Experts of a small language model.
Experts: 32 experts in each of 12 layers, 192 tanh GELU neurons an expert, a softmax router, 8 empty slots to pick.
Training: a variant of Muon for the experts, 296M tokens, 9040 steps.
Below are experts of layer 5 (counted from 0) of a mixture-of-experts language model. Rows are named router (the router's row for the expert) and show model dimensions 0-191. Each number is 50 + 10 x the weight over its row's rms, rounded and kept within 0 to 99.
After each expert's rows: "comes after" lists some tokens at least twice as common just before its tokens as in all text. This comes from a sample of Wikipedia text that the model never trained on. Tokens count by the router's weight.

# expert 16
router:21 65 66 39 60 29 62 47 43 47 51 54 57 23 49 65 48 56 56 51 47 49 57 48 34 52 45 40 55 53 41 60 48 53 40 44 59 60 49 45 57 50 49 43 47 56 40 44 43 52 55 24 59 54 40 47 48 47 52 49 54 38 70 35 62 58 53 54 43 55 37 41 59 53 52 63 48 62 40 43 56 45 52 44 72 40 59 42 28 31 65 46 47 53 58 47 56 45 57 50 61 61 39 59 43 60 44 52 60 57 29 62 38 40 53 35 27 61 52 40 57 53 55 38 50 58 42 59 56 58 59 45 57 57 38 46 57 56 61 50 64 62 50 63 33 51 61 54 66 48 50 60 49 37 32 51 43 47 64 66 31 41 62 49 39 57 39 73 53 46 49 58 57 44 46 43 47 56 31 60 42 58 64 73 43 59 63 44 45 40 50 59
comes after: " the", " and", " a", " to", " was", "'s"

# expert 6
router:49 45 51 45 62 64 32 49 59 55 54 43 38 53 56 54 44 42 51 52 53 60 67 31 49 44 41 30 41 47 44 30 56 47 40 46 55 53 50 77 54 57 42 61 35 56 57 37 37 44 66 63 52 48 46 55 49 58 53 51 55 50 60 49 43 39 50 54 38 56 52 50 52 43 49 51 40 61 44 41 59 43 42 48 71 69 41 49 64 63 33 53 50 49 44 66 36 71 55 71 53 57 61 23 43 67 54 51 32 43 51 54 46 49 62 53 54 31 65 60 48 36 60 39 50 47 38 50 46 48 53 48 52 50 61 57 60 69 37 25 61 33 43 61 57 57 40 47 34 60 58 42 46 38 40 60 68 46 49 47 56 57 50 49 35 46 57 46 39 40 67 42 45 46 59 54 65 57 56 46 71 65 40 53 53 70 43 51 40 67 42 40
comes after: "|", " ", " |", "20", "–", "2"

# expert 20
router:55 41 46 42 45 50 59 57 42 46 64 58 37 38 56 49 43 53 41 41 44 41 39 61 39 40 63 52 49 35 52 37 60 41 32 58 71 61 59 41 52 39 75 42 44 58 55 51 36 40 59 66 52 60 59 48 42 48 39 53 51 48 59 35 55 47 50 45 60 61 59 44 65 41 61 57 51 28 44 49 58 46 43 41 51 48 53 43 56 66 57 48 41 48 50 37 43 48 60 48 44 63 34 50 63 55 68 46 53 46 46 48 52 59 56 49 39 56 54 58 41 49 56 57 47 55 37 68 69 60 28 67 62 48 58 62 50 52 37 52 63 28 49 33 72 38 30 51 53 54 50 41 40 63 48 50 54 49 39 61 26 34 43 49 50 65 39 45 54 53 54 73 54 35 36 52 50 42 32 49 51 55 65 70 30 52 55 63 57 58 40 61
comes after: " of", " the", " to", " and", " for", " a"

# expert 13
router:71 49 30 59 59 45 62 51 51 57 67 60 44 51 50 56 44 57 53 61 43 44 59 49 46 47 52 41 51 44 58 64 41 41 52 55 36 35 58 60 59 43 38 59 44 54 46 51 49 55 43 50 47 48 65 66 50 65 51 48 29 30 41 48 58 35 42 67 48 53 45 48 46 61 47 59 56 57 44 50 63 61 60 32 67 45 61 55 38 61 37 51 41 39 53 63 40 51 27 56 46 44 61 59 54 53 36 57 44 30 59 37 51 44 59 46 29 62 39 55 56 54 53 56 59 43 62 40 35 39 68 44 56 54 54 47 41 73 63 44 31 61 53 49 69 51 60 55 54 42 44 46 52 50 24 52 54 57 75 51 29 65 53 57 64 55 47 52 32 49 49 33 49 40 54 35 52 52 46 59 33 36 39 57 42 41 50 43 26 49 58 58
comes after: " |\n", ")", "0", "1", "2", "%"

# expert 1
router:44 39 57 55 45 57 45 48 41 47 40 53 62 46 34 50 40 44 66 55 52 66 46 50 45 65 49 60 42 60 32 33 40 73 41 66 30 62 48 68 56 37 59 46 56 55 51 51 36 47 47 70 37 47 43 72 57 66 41 44 61 42 66 64 45 47 32 32 51 65 59 41 34 59 53 60 51 52 46 43 58 54 46 33 32 30 46 46 51 60 66 44 43 56 50 56 41 34 30 51 51 47 58 48 64 42 52 44 39 57 56 45 54 45 58 65 65 52 40 60 56 45 61 50 44 48 49 55 53 71 68 63 54 51 63 54 48 60 39 36 58 56 57 42 30 51 32 46 42 52 57 60 52 53 67 43 38 42 51 58 50 65 55 52 53 49 33 40 39 42 41 51 46 52 41 51 52 58 61 30 50 60 56 42 51 37 40 45 49 68 49 33
comes after: "-", ":", "\n", "°", "′", " /"

# expert 23
router:16 48 54 47 52 59 65 46 57 52 58 45 38 56 56 37 46 56 67 50 48 49 53 46 46 38 67 55 41 42 67 58 55 51 61 45 42 39 49 36 53 62 58 52 62 63 38 49 40 46 57 50 60 38 43 61 53 56 63 52 46 56 56 70 64 63 47 39 43 64 45 51 49 54 43 51 48 44 47 34 46 36 46 32 50 64 57 66 51 46 52 49 58 43 38 43 66 44 56 55 49 40 40 48 42 47 54 33 74 33 43 45 54 43 38 58 62 61 48 52 41 69 47 61 59 49 52 45 43 47 64 28 27 63 45 45 20 53 66 50 43 54 66 51 33 52 54 43 42 58 43 61 46 43 47 60 51 54 53 56 41 36 56 53 46 47 44 25 60 50 58 47 49 40 48 29 55 66 47 26 56 41 68 56 46 41 32 53 47 67 57 46
comes after: " the", " of", " in", "=", ":", " =\n\n"

# expert 31
router:40 38 33 45 56 54 61 41 57 62 57 67 50 64 63 32 66 64 36 44 63 51 38 57 35 40 59 56 54 58 62 34 54 49 51 38 66 53 43 48 43 45 56 54 48 59 44 65 68 50 46 61 52 54 58 38 48 52 56 44 45 49 39 60 32 52 52 65 46 59 50 35 44 51 34 32 53 26 55 60 56 50 61 70 54 73 47 64 47 49 45 40 52 51 51 42 50 49 65 51 43 46 52 41 36 56 73 36 65 52 57 62 48 50 43 44 52 61 42 59 44 50 43 46 63 52 50 61 35 63 40 58 34 59 55 41 57 46 49 37 33 53 45 54 61 56 49 41 53 61 51 53 37 56 61 37 36 49 55 59 34 38 52 48 59 37 58 43 51 56 41 57 56 54 39 52 39 64 43 21 53 35 70 52 43 49 44 38 41 50 50 18
comes after: " the", " of", " in", " United", " New", " South"

# expert 24
router:61 30 52 62 33 54 48 53 47 87 40 61 43 27 35 46 40 55 52 45 44 62 47 47 44 34 52 54 53 56 38 51 37 45 50 47 64 54 46 42 55 46 49 41 50 40 57 52 35 47 51 40 51 54 53 74 57 51 47 63 45 52 52 53 54 49 54 58 49 49 43 39 37 50 52 60 53 58 52 61 49 49 54 74 45 48 34 45 46 53 65 58 61 50 45 64 50 60 24 44 47 40 54 38 58 71 60 51 47 75 50 63 54 44 67 50 34 57 36 41 48 61 42 59 47 70 51 40 32 39 31 44 38 53 50 58 53 59 38 67 40 56 55 58 52 47 54 59 74 33 49 51 60 58 43 59 30 45 53 41 50 40 61 52 64 57 55 23 70 56 55 55 49 42 45 44 53 58 44 33 50 58 64 43 53 53 39 51 43 37 47 56
comes after: " ", " (", "–", " a", " his", "'s"

# expert 15
router:48 56 52 44 61 50 36 58 44 49 61 60 56 34 52 44 62 58 64 58 43 39 49 56 35 45 48 47 54 44 73 22 43 37 58 44 53 46 60 48 38 55 62 31 44 57 32 61 59 60 44 51 41 25 58 70 52 44 61 52 47 63 48 54 57 21 52 62 44 45 63 53 51 27 53 57 52 54 49 64 30 46 48 52 35 64 33 56 57 41 49 58 55 58 55 63 54 55 64 47 59 59 48 55 66 47 52 36 47 48 56 56 41 43 46 38 33 50 47 54 41 45 41 61 33 42 47 44 35 44 55 52 32 48 39 54 50 45 56 57 63 48 38 49 60 59 37 61 55 45 44 44 61 43 49 42 45 50 42 56 54 56 53 19 36 49 64 61 59 71 61 42 42 49 48 70 54 66 55 44 52 40 63 43 56 36 39 62 26 50 51 52
comes after: " ", "20", "19", " in", "18", " In"

# expert 5
router:58 52 54 61 50 61 56 52 37 46 45 46 42 42 52 31 52 51 39 56 48 56 38 44 45 37 49 35 39 52 51 27 34 73 48 59 40 37 46 41 57 60 61 51 44 69 54 46 49 40 48 34 62 51 40 42 42 52 40 54 46 31 51 64 49 49 50 49 51 56 67 54 44 53 40 52 61 45 47 51 35 47 58 59 47 43 51 45 54 63 60 36 47 52 62 54 49 58 58 53 55 68 47 67 38 52 77 45 60 31 49 46 50 48 47 40 56 44 48 59 60 70 42 58 47 51 46 41 62 40 45 41 59 44 37 61 47 30 67 62 55 38 40 73 38 54 51 56 41 45 39 54 50 45 64 58 51 51 74 52 63 55 36 51 38 58 49 42 64 31 48 43 56 47 53 76 44 55 22 73 47 48 35 43 64 49 44 48 63 51 43 26
comes after: ".", ".\n\n", "\n\n", ").", "==\n", " |\n\n"

# expert 19
router:42 55 84 47 40 24 56 35 44 53 51 53 59 46 35 50 48 45 32 50 57 50 45 62 49 51 55 57 47 49 52 55 39 55 44 50 56 48 54 50 55 65 57 39 61 70 51 41 48 53 48 62 48 57 54 38 47 52 54 39 44 47 50 54 49 33 54 62 53 52 42 64 53 37 46 46 56 58 45 56 48 41 62 77 47 43 56 41 46 67 20 62 56 58 58 35 48 41 63 38 38 48 53 50 68 55 64 67 57 49 45 37 58 76 38 50 37 46 37 50 47 59 39 40 42 38 55 26 59 57 31 44 59 39 50 48 61 45 24 52 41 49 41 50 46 59 48 45 68 58 55 42 46 29 39 64 57 44 39 67 59 54 51 51 50 62 64 40 58 46 67 57 48 38 63 45 53 51 46 56 61 43 64 50 48 43 75 50 54 44 38 48
comes after: " was", " to", " he", " were", " is", " be"

# expert 14
router:50 46 52 55 63 36 33 50 24 45 39 50 60 58 54 62 70 53 41 42 48 72 59 64 48 58 36 30 67 52 43 47 46 50 66 65 43 47 50 56 40 48 49 69 50 59 43 43 74 56 56 56 64 50 44 56 55 47 59 53 43 58 40 60 49 51 43 39 38 54 47 37 67 57 54 42 56 56 59 48 67 61 56 49 46 49 41 59 54 26 30 57 40 37 55 42 49 73 37 49 49 49 61 69 36 55 47 59 47 55 59 58 49 57 39 49 44 27 39 46 55 52 45 51 44 51 50 31 37 54 40 59 60 43 47 56 54 47 64 40 27 51 38 74 56 39 54 43 31 58 56 39 36 54 61 63 49 29 48 36 41 60 54 46 60 38 43 53 46 58 55 40 54 65 64 48 45 44 43 60 56 61 53 54 64 42 37 46 56 55 44 55
comes after: " ", "1", "0", "2", " No", "3"

# expert 17
router:74 27 59 52 42 31 43 53 47 43 37 40 58 50 62 44 62 53 66 37 39 53 38 53 70 63 55 52 53 54 43 46 38 61 58 75 49 37 53 48 68 47 41 53 64 42 54 49 61 52 47 66 26 55 51 59 64 50 48 57 50 61 48 40 54 47 37 54 44 41 61 47 54 59 54 36 52 67 63 42 54 44 51 60 38 28 41 34 47 54 65 39 51 58 63 39 57 55 42 44 54 50 53 57 47 44 45 58 47 61 38 42 47 46 63 38 62 41 44 55 47 34 67 48 43 60 52 48 54 38 55 45 46 32 45 50 57 59 35 38 43 62 69 55 48 48 29 61 52 64 54 49 46 57 52 40 72 63 49 52 64 56 49 66 31 48 32 67 55 37 56 38 52 47 42 49 35 33 37 61 38 51 47 37 52 50 55 62 45 59 54 66
comes after: " |", " ", ";", "0", "1", "2"

# expert 22
router:39 41 52 53 49 60 45 53 41 49 66 39 55 56 36 61 71 33 40 50 51 52 48 34 45 48 60 59 51 37 37 58 47 45 57 61 51 55 59 52 53 47 49 62 44 40 50 45 30 46 54 42 32 47 49 35 50 55 67 48 63 32 47 41 45 72 46 48 39 42 38 53 71 46 52 48 48 52 59 40 35 46 62 39 46 61 60 57 40 24 60 51 36 42 56 51 50 65 51 63 42 52 69 51 61 42 46 46 71 53 48 40 47 46 52 71 40 70 68 63 54 39 42 45 54 39 51 56 49 53 55 35 50 50 43 60 34 44 70 55 57 48 74 63 25 53 54 53 61 26 52 58 44 58 35 57 60 50 33 38 65 46 62 41 54 33 40 51 60 34 52 58 54 50 44 43 40 48 58 44 42 51 36 46 46 65 54 61 52 56 45 45
comes after: " |", "-", ":", " and", " a", ";"

# expert 4
router:56 54 58 43 46 39 69 52 58 38 35 58 51 67 39 62 42 48 41 54 44 46 34 59 45 58 47 62 68 69 53 57 58 64 56 27 73 58 57 60 49 45 52 55 56 33 52 48 43 41 62 45 42 57 65 48 44 54 44 48 53 59 51 45 44 70 53 52 56 45 51 55 63 35 45 49 36 37 45 56 60 44 43 50 38 47 60 43 48 35 40 60 55 39 56 48 48 41 63 51 45 55 40 65 43 50 52 59 43 17 43 49 41 61 67 56 55 57 59 57 53 70 42 40 51 43 55 54 54 55 40 38 54 41 41 33 46 42 55 53 60 57 29 57 61 47 70 60 37 40 56 62 50 44 77 61 63 54 62 52 28 42 62 52 40 38 41 35 44 58 53 59 59 64 52 37 37 58 31 38 50 44 48 49 39 48 64 51 51 29 57 45
comes after: " a", " the", " and", "-", " of", " \""

# expert 0
router:59 60 66 53 60 42 52 61 34 37 42 49 59 58 34 40 46 36 67 41 57 44 66 56 50 58 46 49 41 75 54 47 51 67 58 48 44 43 42 49 73 48 42 64 44 77 58 47 48 69 68 36 30 41 54 36 50 50 55 39 19 40 60 54 31 48 59 41 69 45 65 43 60 44 49 44 51 43 50 49 41 47 44 48 45 46 61 51 47 65 48 36 46 54 53 64 47 68 51 52 63 48 31 51 44 41 51 47 39 64 56 47 45 37 53 55 32 61 60 44 56 42 47 65 53 50 50 55 55 46 26 43 70 41 42 48 33 52 41 50 61 55 49 37 37 50 41 59 62 43 55 58 59 44 51 36 46 53 49 40 30 49 48 53 63 42 41 60 69 55 47 68 49 48 32 49 46 57 33 54 56 47 39 51 48 60 59 41 48 44 44 60
comes after: "\n", " |\n", ")\n", ".\n", "==\n", ";\n"

# expert 18
router:32 64 55 57 49 44 61 54 52 52 55 47 58 52 40 48 48 55 65 44 61 52 51 56 47 40 55 37 32 68 59 52 51 34 41 52 35 47 58 54 38 43 48 52 31 49 50 66 47 48 45 44 60 60 36 47 45 49 52 49 51 59 36 53 44 48 61 59 66 56 56 36 56 35 48 59 45 57 41 43 31 47 56 54 68 41 54 56 45 55 36 49 50 51 49 46 62 32 45 48 34 41 55 45 37 50 67 75 44 70 49 57 45 59 39 32 56 47 58 39 53 57 65 67 37 65 55 64 72 36 72 50 44 42 40 47 54 74 36 56 41 45 45 29 41 47 44 61 55 36 51 40 51 55 48 55 58 39 63 66 40 53 37 54 70 46 37 40 62 50 52 45 42 49 59 81 50 67 44 55 41 51 47 37 55 45 70 58 53 35 50 43
comes after: ",", " is", " was", " it", " It", " he"

# expert 10
router:61 63 81 46 47 40 46 63 32 53 42 43 47 55 42 54 41 40 51 48 39 38 42 62 40 40 49 23 29 48 47 63 61 45 64 56 58 53 54 53 44 32 54 51 56 40 64 70 46 41 51 60 43 32 39 47 48 50 50 53 44 61 43 57 50 55 46 64 51 39 38 42 42 41 50 43 51 57 52 47 31 62 54 46 42 66 42 56 65 50 69 61 31 45 36 48 57 79 33 48 59 60 51 44 42 56 41 55 42 47 54 52 50 54 63 47 56 46 34 50 47 49 54 67 38 45 56 59 49 49 57 43 43 48 49 59 64 45 36 55 34 38 56 51 50 54 61 64 48 52 51 46 54 49 61 68 51 45 32 49 51 63 52 39 20 54 50 39 41 60 48 55 45 73 42 28 60 38 66 53 45 50 50 45 40 64 68 44 53 57 67 48
comes after: " |", "|", ",", ";", ":", " /"

# expert 28
router:50 41 74 46 68 50 53 60 47 80 54 40 46 63 55 47 51 48 49 65 42 54 45 49 67 57 45 33 62 56 69 65 50 54 47 50 60 50 51 44 51 30 49 56 54 44 55 45 52 52 50 48 63 41 59 42 36 47 48 39 44 38 54 60 53 49 56 43 42 46 51 55 33 46 51 41 52 25 54 48 29 46 47 30 64 62 60 55 52 23 68 41 38 56 42 58 54 42 62 44 54 50 53 40 56 46 47 37 77 40 54 53 61 53 36 36 58 41 49 54 57 49 48 51 65 48 52 36 66 52 67 26 58 39 54 56 66 36 55 46 48 66 41 61 62 49 35 46 54 40 59 51 62 59 51 45 34 73 53 47 31 38 37 51 54 45 63 50 38 35 49 52 55 54 49 55 39 57 50 48 57 35 42 70 41 39 40 49 56 40 53 58
comes after: " (", " \"", ".", "==", ".\n\n", "==="